Experts of a small language model.
Experts: 16 experts in each of 8 layers, 672 ReLU neurons an expert, 2 picks a token, a sigmoid router.
Below are experts of layer 2 (counted from 0) of a mixture-of-experts language model. Rows are named router (the router's row for the expert), down (a neuron's output weights, with its number) and show model dimensions 384-479. Each number is 128 + 24 x the weight over its row's rms, rounded and kept within 0 to 255. Numbers have three digits each.
After each expert's rows: "comes before" lists some tokens at least twice as common just after its tokens as in all text. This comes from a sample of Wikipedia text that the model never trained on. Tokens count by the router's weight.

# expert 10
router:120122163118137094145137111117146141117135130124116145188070154162117118186170089150082097079132139142129142138161133138131145138118135126162139142145087121131119142110107119168117088144153128142116139083124141128090132121137140125129100129106121102049172113149156121117036142124143116128
down0:125124104126116091133116091095110148107094104148120055172134109150134110103114115102141116144100130121181113139108120113130089117122154106135143169109139106123126105152135158104139109124149159178177121156161167136081113140163129117154155121131133146181101142113125161138141128139104087101
down1:130166122140169137118106128141114153135158087136151114103126152088109138131153153118095119105117134138136148106157142110172150120154116135106163150095121140149148116087116080143141104097075148128135127152184137059112132095128120135113149131169143132129123143075114148156136111124112085115
down2:107139109115157132138170155144140126113136104109145156131106147125150140111070142110173120120161129076134114136181143129132169172119153103137125105105180120160134135133133132157123116121110187118148141147099141139144151146132103144149149123107122089128143140117108114129152106143101124104
down3:181132165142146149171125151097146114102155103129168161150128142061093133155159125160161127139136157126136143100119105130167117104121112137147106152096139145166148103128126135119080136081155114110132130135090083123091138140094134122115138131101115108110146135138114109093132105058120154124
down4:118150073131115171139117089148158152123127118152155100103147105147121131125136134148140121115146168116165142119088082112140123118111138127108106150139113118125143161169133155137086138149094149125125171110131132157154134153133139128122135131109133147147128139134129146143117101148094112145
down5:157124132132076143095118109132152127071139117120104127109136158102123106120176141089134119172106168084204136116111139163119107117146128163082120157141144108139119137159127133094135117108130126106161112135102165176112140113174147113138085151145121142144124161130150154120125095161155178117
down6:133089137134115135105123153117127109142132109152102110084108118140103143105135093113168143150142111131157132079121095101124135135078107160103079106155144127119124174110120086136114117126139120143106102188132145149143148117132149114116142114144153145169151121113135130104110118142132103115
down7:094115118129169100125159132136143158100134185074129103138132157107134157154061156145121060114154134107070127147097118160171148185123144112121133177131175146128156105116108091162119155110123121129130119106181160140118136114140166133130146126114122120151125123125097094091127189162118107134
down8:094155122178132100117125106116148123146147149139140150140104100155144116120113126155121128084152146083118126104143131112155122122130161122168099080105106058123120088107124102110163117147117122131153160072148140158132129173155184173132160173129103126128087105160144080100118091133102132152
down9:135124133186076166152084136136133099142126063124151136113089101109140128087103146113172158121135114113098092141158104112111152105059134123151138089127172078180110129079138123169130139117155141093119102141144160144113113145117141137152164159136149151096138118100060167133162125093141109094
down10:139128175129130116085105107143090115132135111103142150137129125135151131105129117137158131118158166141154075166127121176127097120141153113139129160149144098090113138106112130158173133115146142154111112134127126117150087151145150142104136148120119099136168155161157107095145120094161125151
down11:130137117112146178090145108155140114147146159114180121101082126158148193113121169124155179125189113131137116129118177107153149101116125131122126108080126092162159145154162090160158150152149184131112137114114073105108128150147120131135106117112149104171132151133077174128127132144137116107
comes before: " to", " the", " in", " by", " a", " with"

# expert 6
router:156121126128128092142116143134184144122125114161131141081212130123114132086126079141113115181117112139126166097152156137117122127103040121164125138125084138144126099107114136114134126111096119146137190154113150099111143119137138142143117102156097121064129124143135095149133141114142088153
down0:138144125145173109134161097129129155154155143116119090129137146142098118136112090095167115111166132100184092120096132135109153200150103114154104128135132159118145126137116106128123151163094102151130105168135147145120146120155143121124120159149087154133158144109150109122110173113143141142
down1:144152109121162139119090114115130161171124113102120158112131115110114137178128167171071159127087175114167132121124123151117115125148157115124112192108147113118114145143100122144120134144157114134124102101161073145157154142099122147099104131189125139117161119111123155125107190127190125129
down2:141093157111094116162142182152102109129142120116097148153150103141087140114167125159106111135139077129108141094134101120112156130155175145155128133133155117157144131127121121146106092113079120088141115081125126123135124120122123121117145133113119083131090149164123100084152135150165163074
down3:104098152147137149119140124139135161128139134114149143148124087115153140099126147149099157162096138115127157166098105166142144147130134175141160135134115112155162164166117148146120087118070097150118111145151115121138151157148142134087105112123167129150138122110138103135128115140111143091
down4:175075170119101100069113166127157116113192124126117077114126169133162117124090127110122141134129107150135175155119197107142130166115140124106101119142122056147161103145132119151146132181120171119126104128128142126069129103116150141109143105134153131142105117163129091121123147105150115174
down5:139126132178128094129121162126098132193124137151113108118110111099120122120097166113112173135127135146117118150129133115103143142153145113146119100143142114140117143112140125109129123092123129150182095134133103161173132150119127121163142140124141116157140117132139129137129167143108111147
down6:165105170137087131140171141153127134077203097105155146153156117118130150120112137093132102143105162130103132115122152134069101144131133096145083124123131137129173091117093092116104148122150093129098096095152118122102120117136113160135125117140169117141120119107099166181108098140133152148
down7:155156128115137101153097112116170144151101116129163108119161137146139128101116123149143106077129121119131107116136168112141122159165109125103122120171154148133108151107166127146165120166138139153153112116142093123135088155103106112121141167133131127127137145134162106099153104178108161106
down8:115109157112100145119114116122162140138136132121081119096085130112125132091174097103136117128156168151142135170123100098120120107092130084124119083141130137126101135150117093142116157160056162141134107122106117159109121120154170119152157115116158098081115093157148099130109147171077112113
down9:164135119150094144146121107126140166081162110105116112148169148105125185145109114166145127135168123151122139140149099094120131097134106185144101122155137121079133145123123134084142101098097129088126104098136151153089106149142168118134117129119152120116133147116094165093176074117143136104
down10:149089128109156171146125144096146130056137132147134112127134102126103175114145112138122104143121122116102147166182157122184125160172148192145118091110133119111088178083099127115117109123096144133157143178162123122121116122146135114146128125152096183148133133130124112125127148133110115097
down11:142126181166088112117174137116164116147110125136080051123132130171173097123113138102110110116120145148133140133139140140172135127150108109124106138143138075114102128095134154125136111124126141150142126140155127151116123118121158137107172131118109182157123168082096156148144146146169131134
comes before: " |", ";", " League", " Cup", " team", " round"

# expert 7
router:103122110125135112139156133140142134140139108157147123141152117136141109127125096120116074099115133120123109126135111131135094132111181142162191129120073161120132110110155192115175139139158095138113149129142128109128134118126124128176124114123111128103161122114150142117140128133092112144
down0:135138130149099109089180103148135152120142161138117123132138144098108126164116137141153135118139117099121164121120097157161092115122125137084167162114161112119147094126138156120106165120150120122119168143157136131156158106174104110083109128106144108135141118114143106100142104162091122095
down1:160120171122133115118146142096122138141123104148136115119115122092080094097126159089110121140112124128166137131120169129137131123086143109139133129157132128130076124128158102146116121119121085146163100159123122146144123115128143158129142118142171153126125091138134150115132116082151129122
down2:118136148081104110178120094112151153136147111126137153115162148123130155123098144149108122164149139074129125096134110137128110100100123159133113155100185159129120129117117170150091108168135169072093109108135122131123141114147166133128129096113107094129161127158093097135093089145159155136
down3:129122121131124148125153140137149103085192121161171131179114124170107158108104133099137133126112126147114099197120184120130120145124110101108154094112133104125121134150111145126080118102141159123133126135133117126150138107122142128101160140117117169134132146118121111106133092122134133153
down4:093152095121125141152168128146151094109120106092120081135133158133155109138144154125151112131110165109119138127172151156102143137164168122142116133118120101187110112104146112169146161107108160112152152095121122140138138188109113133119146130137146115124131141097117110144119114131128151120
down5:096167116100118111130117171163103150134113150123113101083122129123141141114098166077142121148100099139105139152102108065112111107153136128110100098073184139148130126106087108133087166134087115145125134111115123143098156120105104102151156152147152134063102111118158121152086146144160105123
down6:125094122127156129112137155162145106098084100127120132110158141124149147161139096120142139136154167108167085120150108147130078137122111068163149103117112149157116135129133117132104158155108147104106149060142174117143151127131138107125136129139144124120127167173146132108154126088100134087
down7:087119166159116105130150162073107121091110126130120131117137117094151159133173130136122120129096119142130139101122168122166118154123102151123107117125149091124135154116164143086095128108135153106168112127130144095151176100110108095113140181100106109146117165119109144160127181133103158102
down8:122124112112149128171084097119063096093126132129081145071200094151099133119104139081156143149161118123141153145124113144095142106133096141080101130151142121149150129105159145117156125189151125123091176140143092106154167122156142145074146096117134119104140079139124146110140124138102108118
down9:134163136152084099140163085118142165119151134128131128142129099158091149139090155127150081133109094114123128130106156127153154139130117135121127118093113084143132168139122131101142106112164151137143158120149149125115135148124136117123145172099154147136137101143152155170136080157107144103
down10:160138115157130164132152094135135112121159099113113141139112156101135167096110122126081150118079119186120158138108165158103156083124154154130112155175168135102151161111118121144130096146111133108103082123118111076123112136119101133136116160112135136127126084153117140163131177110123172121
down11:130103142137144135113093154107146152128129150174163167113161199137092099172151145109117127145099118133123100158167118103103136147157137114146068086174119146161122118098125117131112135124106128148162131137128164136093137085163154131120090116100114087116182158127171103112103179148123173167
comes before: " |", "th", ";", "/", " years", " -"

# expert 0
router:143133115139137112129128115133255133145093119133150139118190164115125137113143074135113135085121109116098161134169152122124124124114176126122141136119060154150141134106109136133132150129142112127105159154127129110117114137137127142130157124027180120094092129158127071122190138125117044113
down0:121145144110094173127088081113104127118134132119103103137142143131103081130077110134172105113108083115143128139129125141106141146136140106154163109094111162152102142158154105101112090151086136135133091134133132139136160176146114090122093138099110136176102127080117136108148126170114146126
down1:093100128173161083116121125161119160101137160122164158090182122102109099128109132095103134090114126099119116091138134138136107135114124146154143108108101162156142147133121106151119151128123116148128143126174117087103139143169134154135155119109127097162123124110126135119155151139078150094
down2:143140137131119157175127119157142113141183141131146134141144141138095177155101105146160135172142103149099153179145110155133120110120130087137091112144112154128151122139103123104131134135187163098134141076101141095114134122119091153100174127116115098120081203173156165167117100123120140130
down3:121130089132150099098095117141124122146088130093126090156098103151138093081118162111164127119131117171126150104116125144119133132130152074104113145160155136143135171128101131181185126121135143140114129135126169160087120112140144122100158147139159120130108106127148144101153163134190175149
down4:145130113123140121119118116099130094131124112122068082101138091149143129183132098099125158140145088160133128129098098106146149144131143109128095118108120097133117154141134145123115167078141130111118086150064107139163141156141140153092143109107176143131110149163114133120130155119113105131
down5:124134070125111085129118107106158125165110109103148127166135145222142133136143146125165159068098119092168146147120086122098129155125124103095092112121112116152099081110158107110158146111123155068131112141135129153118114170108141112115121164134126150110086124172143138128154093187119086157
down6:161142147168131118137092172136148141155098145137174129110114128150119138154128098096118108118118150141118113106150113072110153116079159131174090105135084113127136127105168060154139121133076118110115104144171153105117116135176110144123150149130120126148117107137139117106102059164132091123
down7:142110106182148143127154131105110141110096127119136124162142127117139111128089130118102134073156101173156151128110123087144129112122086120116126151119111123162114116107158111115139151152121123126128103123156128135119152159110121106156137101127170134110129108153155148167142145174178150148
down8:109130127145106170149077166132156125102122117156171167073174107110112150129130136131136180116098099137135136131127147135109088133138105136119111107148114100139097152112091158140142150124089124123157149115136111132131138139109099137170096095128118116137124108156143131108185109091125155164
down9:132118126125166145148098146149146112090081123106168140127124146145103141156128107092131142153122120128142111118125139109119145148124073109085132120143100130108168151143142148087164127148145087167156135140101128141095110180113130156135109130104167128107120144135130138123130097130107122127
down10:160120145155155158147159113122132109122105116158174157128170110119133133103158132139125156145107146128094142147089073113094134164119109158128146131121091149153123144143102115153148098088115170146121100102123181137094106109129132160127141136143129100127109149123089070102132098143106092076
down11:156159138139167104142128136130106135156091159130158145146100136154107140114125133161145100146118116115194145129148147128117136146102128159158121093144155149108149105124134138144140151135169144143171106117086118135121154121123150126083104132136111120116095082145123121113153124092128123135
comes before: " of", ".", ",", " in", " and", " was"

# expert 4
router:102138117141130121133130141109101128119125121106151143143054077112106129178143080146135140139114097132114151140158137117120123115117166093122130127129045129138125112144103111125124146109167123119120193160139153129141122145122107113108123085110082125099154133144164121144207126117140071093
down0:147112092136111145095131113132136144130139082120127165136109143148127072190137123128123145149146130098108136073119124173158139114156143141120142125138103098119074156132135131130160101117116122123126176120150129131131154102110106140137150119132080152132140182082149103130136115141107116141
down1:178122158124098134130143138126117125132118152140116145206151140140092128139086101129139129118099124141145163132145106086114102127146101140109134191104142154097150142144149132153169139152146138111110108106132144176165132116123131155106127092123161156144096140124159111192152111145156151109
down2:149137110128146095118116146088108141121133119124166141125133174142152159111111187115105144170098138150135176153144121192175152128081107075170105095176139140110127117138173092163164125072110151131154136101079145159128122119107139130134156180116140112125126112102122155143122129112157127129
down3:111131113115119149148153165077128180170125123120126172199133121125142135140159135116133140089129141149132147110140134079094131140146130145116119142174117126144123141165107109141127140143108135101110148145111136161160181143115117143133144150121119146112075118138124172123153148143103172156
down4:120122168101179160090113146125083120142157163142123130112163099125083137114106120106116100165171128111133139119115092127119135151155075119127114122135152175113155072124165070103093174117174138143127119129126133152109125117131156124161115127106125152112156141141103161167124146144077133163
down5:134148124162151134111152121127148139150108126124105137096140174106077072161077102084141094121130123135091134129148130100132136124139148133167111074126131097095169142127119129138154120125152134150143160127155103109127111135084121113137171164101104145140122140206132126140135066109105116170
down6:177079133115125119165164092158130150154141081102140132132126178108137140122116120146132124169101118137102133087106124115158120120101115066116148122077087145118128119141123135106152161134163138089124149127142154113119168139127131122151119085128127084147181137112122086164134161125122091108
down7:116126138114110107079125130145115122112117155138088103138099130108125144122111121178137172083153126166104122168169157138107138118069143116113124147155139140146176172129116137149130124119115120176112135142116127100111133143133160166115123130105107103117112074124080056109149139095148118122
down8:157110126118131150140154148124145142123094111123142151149158117125076160090155122163139107112113081164170147128127154127126082103154100158134137173108139106092133150121047157141160118121161104126106121112130147131128120087131158097173114168120117140133142140160112117133116148156095127128
down9:115119176102105113090144122154155180164133166115093090103123136110132095115125115121128141139096098126122156096124135111144140113124131144107134114115119160146146161118120122131095159104151124124144153140106130084107126151109120143117131149099127138162139115119153088104120160147109111133
down10:128148133130195126178146128112161163126116128094124114154154141130087126149136150129124126152119116111111142171127132124115129135067153124125128100135151152141107171203156090110141149104133155140105144155140149138151120140113132113124128139139130121126114148156119122094170129106156073128
down11:088086098150127158083128143160115124087124145157127084126149112128130099118115161129108128106147104163172131111111141127106104109133143133137106132129149162131109130126136164110084106117101153078121141136130115154134128130101083094096112142129130139144091097098126120131147131131138118149
comes before: ":", " |", ")", ";", " (", "N"

# expert 9
router:104129124162137109133127132123031113132146100113114127136189138113119133114139088147121085087129152122138130119152153174130173131113209117167130140149058165145105129114129038127141119149189106128126169127119132108141188138114103144172129142163124134128145137154124161097150147128123075123
down0:113095121081133149118127143116112143132125119100165131138152146157117137157100133149106129082144186097112149106148147091112143139129151136089090152175106152101114119138150120095156116148132154094055105162148125110116183122115100188124101135152113105151147154104145161183163161080164155138
down1:140142121126170085168170130150130126165119174129107169134106118151138099147122127143099125124098114125123164124155093078110135117149084165124149128051098117107095090164155116142136068107124150106095129099114072112099119175111147088151171140134093115151113159148135118101099113171162153138
down2:083107129143129128150119103136167171106162154110057117149115128110090143112119150113140117133131143110154113127133146100173128107074133102165151141116143158105141114157155134140104119118138124122154139076159122138133167135113139082058110128125116124121115089125132108086108110138097166147
down3:078109156145142103142136126098130123111139118112094113140115174149101099134176159138146127128140136130113159108175127132085150135164169145116082131114108124143119161104160119090166136100134086146113146120116144147098148103126148093120112150142117131089148145145137138098107162132143109100
down4:133109103129087153150119126134124139142128106117153115112128091117133140115141115106121155072134144164179104130142102123118137111155144139134138134123160134165110085143106143131159142149131099095194113146119084096154131155135129148153162160133112132114115114136185156136077094122165119075
down5:134117080148120118113133135169100097132142145127112060125091118135106083100135133107123140107145155117151168148106111138107115155132139111104159162138152150143121082128131105137112138135144134171138112174151113119120112172103100127156132135136138087110126135110139174130095126104079165128
down6:152152089157171156148126148164154122143107132154099123123166155133160136108114116092151107149132096143194126118195110054145171093099115135138133125094113140099128120136124140119128157112139172110173094146105140135141135138152112142115125161127154104128129124103119112145121103100152109152
down7:057113128105073159090166174119140177148146118173134090119139146141137060129118098142148115130114119115122099119144122184132173119131108103134139132111101140141134097136130091159122095102148119144186130159141070141130108135123195160155175112129150124112138125133122124089132134139133157166
down8:146136079152168086150128122137093109164136140157079103178139102089139135166094112133108146107177090128143142113136144107150103144149120139147136162175144154128132119107130162165141095124080094150169136132113102167154161103151110139109143130163076084128127148096126141086159128138193104139
down9:117168105141165161137105115142118155128133117075115138170104098120119168139116131088108164094101093063105129154122146169086142135130126130126121112102133130144121152157103137128135104139124121141115115130182148147104106131099110132173139136118124120189116118154139102133129134091142144160
down10:115177124127125115175136138141096143116115149144162122088137189134123142091173116121128124158067130162137124104148133107124145093120097093137165132138119137100148134130121108141134103114109105147119111123149126107115144090115122115121122118111163189131190132120131117185160084133143083134
down11:137162125121098123119135062100133191127134111176139103151139165133150124119146118127118171134121156127116155120125144092134114119113104147113129126133094184156094135055127102059118163133115137117149149137127128132122109121102115123139106139132136151125119125125126116130144104139140148122
comes before: " the", " a", " his", " \"", " its", " album"

# expert 1
router:150125105136126133153129139117111132113159088147170127098162141124139120132149093159062123153127135115118128181160145142142132138138145119161112119082067152140111127089121086125116124148113149100126173084133114093113108136138119160134146064127127138095072127124139116097145139138143110109
down0:113138138094104114151118169150120085060143131143096144094139140139145140113127115137146125122133113136119113122112136143102142130118116093144155126119139107177104141147149084116139123118163125129119093159079098130138159100099131184070161196163122127142118096101154103076105077153182133113
down1:172152136166128137169095141111144131117155148121146150143127122150122121124131148143116114112153157111073150154114113109110127124146162140090069081137175148111118162083139137113125121181099165117108103128129158116058091160176118110118102149156103144115117162126148099117162106138120110101
down2:114129130135131135155102178099129104122133086118143098098139138128143184142155151107125163109109117149120177134113096130161126147125132135135122101140157169131106130104118158134153162076132138105111113111094133125129131124127124107107150070128175124125079110122191151137106129092139143126
down3:119130126110127130170117125156108105074131146114101111109132066100153158161123126130139148116127120170148137128126129177155105132126105138114126133099177137114117140119139121122180138135122127153093161116129137101102102085164095108143125118106128108158100155112144131093152105117128156172
down4:114107100091114121087112140146122143115123152138142107089133121138140140191109171114149128126130128132149150160102152105147137141135170151141069139129193054152158150095130113152131158158094127143133133126113076120114129139140132136113102120160141126121182103137131119148090105115166157171
down5:129195127146137178176150149093121146138144153146135099096112116087139142115119086096093164168148088175161109144111150137137101132138129147119128133154088163166112114138135174122156128157080159151130117118134130110160125103165144129118118141153127157140118121159122075173113134124131133118
down6:154134083135104108142098155125117156137111156123170097098136164161123118108167053102112092129108121101138139130079115149115137112167147133109133173129117132116100107123111152146107124140128147093132103120149141105123118158156135096126156097122166110112110123168112097152156146136152126122
down7:104122123143128146136172128132135110144139104134142118156091130163136155150056128128219105133127114153144136117107131160133110151115144112098163154106177149128145155134147135121117149139121110123125119126114139067132143115130143071130182120131137120131116116131121109133084162092136114109
down8:115101144104111099120136106145105133084140129095134167131105095112104116132158127149126103121102159135147087127145180148127087079152111094148161190092086113125092151095110084113140106147120082153122137155137139090100162123163131124100138104095121126114110118103105114094137109106122171113
down9:087132126130139163122102117105133152105142118138097126102144115109114111130097101129101123119084048101127127125131147142165134153141135095165132163136107130124144147142145152119147126119140121126116124083096075106127139098136114090124146152124099159124074118143123143129170144111128139128
down10:151138106151099155135103123095124128116150134169121120139099087111140106095127112156175115188176146109102159136118134142133117155146171103132159100152126165103114112121106158109123136189151137110148094201130114160114112157122121162111122154119106159141102117147162154096120102142133127124
down11:152124146129061102123127136122094153138128107111161061108131126131109163116177126102166099101139123150121096096121175127198149115113110152094129122146104129136111045087157158147162122116111120130153086064122143107137139124117122106135178112123119141113105120167120118119123063179143130148
comes before: " ", "\n", " 0", " 1", " 2", " 3"

# expert 8
router:144138102132114132071132117127126112113102113167125123145132165140111101115143110157127103075116169130076079117155138129099113106125126112177184118145063159126139129108123128154124129135096137124111191044107114123122111126130137099132151123121135144124107111121136109115190131103099103092
down0:116105113142112094094148116150152151142137102136099159151114174138108112143100117149137126133108131150127123129147117109133134155159146151137097169080124148188137132141166096173129089158132104132124139132165115129114124142138124126103132163134131131157139187113112173123100124122104147143
down1:128102156146101102102083132113106112152141133150116130152156121118121128106128142110124121160122128132105153122121125099112117104128105142128138119153156119137149106123113110122130157117113123100134151144141157148114115103146094094124109120112103121074099130162146141163151122193143146141
down2:177107092128126146131131090132124105163127101137106069140133101123161107076140149158172118155140162143162135163142143093138095152141146134133136146146143146148146135136121159096109137150143133109133140168133136122145146137163124134072120132158174117123160144096153146133132144140162159154
down3:139188139133159099103128136162138149151155114130132128134089131115125127130109117118167143095164172157116123124143127137137117126148131124147082131137101141118121161119061119098114132119102142142124107146135158088169143156132102112092081074087106120135118091138110097163118137113123125151
down4:178115136170125148164077140114102099139156098112161129108106127123159110126124151117140128125183134140115123115106146137119093143145166072102166183113131121108141173111167112083169129135143130161085139118088101112151080133130105147161128137125093127157091115144098100095132146102166142147
down5:157165137128092152140125125140140109144098154143175087116113090158119166129140140118130111150144108141097151119117170131143153134134082130155099106139156129152125166130155148120120128092084150134125180078127117164140149118128136147087155113133152095152101141116106167117143117134115132106
down6:107159136077153174146160122093142147114127145122111130160110144113138117115159112136136158121088111122173105072128114165146136115104123119160142085154142119144128164126140140062124105129137088145111121113087108091108123130111137122128111159109122154170150126092102147136122159160140124100
down7:150126121148110126125151110122116106128135132109150132113094095124102162168057168148117146104163123121148121142097136154099123170114137127144161120142119143143128080103136180108104074129100140134148114136136148156098122110119101149125156081183117112172142136108072137165119125100140085135
down8:123137132100155108117092101121103128130118151142107137131096146167120175160111160099105160110096105089157109113128149125171122191124150125117135092146143114144162148141111115114172158139104141138138125117133179118112083092109118134132126121125149109118128149102089156085103150170139135137
down9:152112147142098126110133115129103149113140091082090162166089071128137169086133118155095097114150156126141127121105138135160112113120131134113112100111137115073141127179120157101144112124126126169147094130152124139150150098131095147129121160149123155108179132143160162165083121115084149143
down10:146088132113103132142137140098088162126095134131136102094167149137169156150135124130104109140150135164099145131102114175107111143126148109141080117117150107131110183124120070093145154132136093102141154130109148112120152122068102135108119159143101169120124097092118148169128096121131109116
down11:152147110120131123136124178155147160099132102141125135107169102130119136079145079133122127133113158097159141110125157147116141159132171131078171112131163071110137131161132147112116088118155100137187132121118108144119129093112145153143100104120178117127133139126124131122135138134134091107
comes before: " the", " and", " which", " a", " but", " he"

# expert 15
router:116122148118108173117127140148078109115129163099143126119187128125187125152160067145075128189127148158105137137185117117126149129137197116166127116145099127131146139096109146120122090100171109142120145077114136124149137125125135140106138113162157117111133134145129120122150106121121116134
down0:122121144130119107119128117133137113148076135113146127089158155156139111147118118131139140178090096105084096149124103117146107142116101140121145127075112116065108151102099115093128129150068113156151119095143121136142150103122126177077156138140091122106116187169122135181195106126113130144
down1:144129107143141071125111137163085076128148143130100112101161105165110129107129114116125116136112159100125160121110144136149167128136121133103077132161091112111078141110106154131128083118092115156144112169119131080124132113135104137140107122125142120082162101094107112124131131122140152131
down2:151148167134080084101094148112144190160149144160129154112116144164126155096137151139092142122120102103129134124095163152132145148187171130178172139136143135122082166146160161156161148119171109138138115145159139162154127141143108090154098129114114133174121153140113105140140131070173159106
down3:110121171134092131132132109148140144117127098126133098137150136099134109092124136122111126098099135117136141139074151158096103119135161117119086163180106116171109151097170137130085167129166132123125140078144110094129139125109092149122089108134087140081121123126115144132139111094116131165
down4:069138119183112111114093109125129128128148142070153144139145084146130124116139155109167126150145101174129184119157145120123140130132180145128103117085153133153100120113186137128160074112130130129126109137135133114136106136111138147107163115145105130150129137114112133121111153080118168135
down5:134121153135121100135126121096119131142130137100088120133130109113145122109124111133124151108172135130104100136103107097096105122134092170111106112117131127126176134100139123159166139109171135128129130128147114091099148064162105097129125124086155132143141101134160152110123114125091129088
down6:136116154175085152097162142137113126108089111154085132132171101150096142112137102153149199116098141111158131145079159117126146144122100136102126107133121148143171158129119081172152105122113133096096167119153125136109152100138160163122109090148156108115173120167142119171226163117113103119
down7:146133133155172137132148099096131156141147061129107126162167039128109155158129089142107144112107141114118113153138124133117160134105117160108121113120095115123122141119125158139123130110121127133108167130133177098172169159100120115090103173111136096089082208122130137158177117081148155128
down8:151095078149095137155099133091134122168149136166122123111090148145142099106095129164094083106137154129151137129151142122114118120091130090113134096103085127116135141118127133122186145132132160164149129124151132138183098101111080126129095103129144115125111158103142110152163127114116118117
down9:132135137097170142128169124089167124098139127145094140114129146114175071143166114138082064121169119115158113150115137099093127103135163125147145118128133115102081159149176146124124139122164106143156127110137106103111120094115151127104128084164147131147091113092143156110149093145080172126
down10:099117131149115140151126129113129112119112132116073138144109123121139108116131127157070135124125170150145165059127124101101088117198110162132097119160155140126083134152171118153130169174087113113153093163152161123143179103123131138102095161116105122157129130164093165166097140143108149142
down11:093134126128108134151099126140169138143113126119106106111145105124107148118110121140111188162074137115090129118126132146188170125136123139108170133131152085077193095142109155105128133145124138114115139138151128160082122154119065096159103124105122146134108128137082117158145138127136099147
comes before: "|", "-", "\n", "==", "The", "==="

# expert 5
router:099123098135120125140113096162115117146159143117159122172072166118127130087133095122110114154120118138141099164137122106111107112141125112170144108110084143134133123083089108150145108125118145151135166120147152108140159164120110156138146101119122127093157162133172175158124138116158132123
down0:142100173135068178084137116107113156096142124108095128133106115127125132114153095083110133138125117131114099131151126172088145103146109156139117166097082105122141120128096113158110146091115144125130142103101145102154114114132129108140119145098117144111129111128131137121093124119123156134
down1:124163127109109060129159137184163137131157127130103126140153099122167134116171087130141124099122141134139140156129112103140122103159126158161125120116102145100088095146166128149133131096130115111127129142122111109167143148125095129150099116140126106093121125152136153111123113157129139163
down2:163138142125146106127126158124098166123098152133116118128143126113123129170125117109138113097099146118161125123117135125132145101144109130167140132158150136122150096122147139130132120150147119195148122145130126132149178141157162094111167095141137158143139129078146107150143132131127103132
down3:091103108156106148110141121128111085139192143155137089163144101165120117170119136132138138064125139112094132145154154137131132137112156114129116123129137081110098139108151154111203122151176148115100139111116159165102142148126120146104117117124124158102143127108132088140105140160147091107
down4:166118102153128144104163152100130148109089130113111181103149135094151137114147153102121127142104114088163091162096164140143146114131109148127147115117161135140107116150130147100100137147114086144154151124088138101100111166147188130107128090153115090126142171142065147091146169118064198146
down5:114115125160111161093104153174144107151125111104148144112161128126144150139123163087134099112143136129129145206111131142139137122164124115093105132154163123092129146134145120106126150127110095108103096119138119103111102184102155136122162113141093154130178109112094122144145169085120070138
down6:150128106109170146113136159116135121132159141140140098117160140136133074080137073122108122145170079102150188153174119098127121106125092108119130137106088146134109148135109128097135158166157133104132117098142129149134132171193147089097112171136141097104170101097164120134146224139120098130
down7:134095137166119130106088118123145130157117143142110125117092141111148094134131073108157143154123144126100127121105066098145117144118122129133123125135114124134106115186099141093126134098148080126153158123130087137152118115104116136111112081187127136064128141135125091157111140126145116091
down8:152140150138161123121123103142130121074182148124149095124085128105079173112090071155095156126157141128122104130111153127111133088147134160159109131141168171113150103139151102090069170137119152113109118125115105122101129152115108153138130112148168148141111146124118119088119126164154099085
down9:162097140114101153115119134104105122114136140145104117140115123134106079147090130132089134151160107130115111099140139146172158102090148172107127167086146111110135121129130149110148092096130165155148107117162092163116079089168113140151103077153125139091138137149149154191117115176122162128
down10:104122125138158129145152154135126133120146149116080155075154107133120162095137134136130148154147096122122149116109135080146154089123104102140119134136092169083162138127128118074141156104157125118100157114115108142133098086114100129171105127109093098130105148115131118067124143123108127119
down11:110123129121135098157117085115130109086149164134124165078109111127126080113162128129098116153152143130191130107131123143137166142120130126127119142152091101118077117104119111104095101152178145089141117094155116126165108108142139116116137130128128122176114128154134091099107129135118142090
comes before: "\n", " The", " In", " He", " It", " This"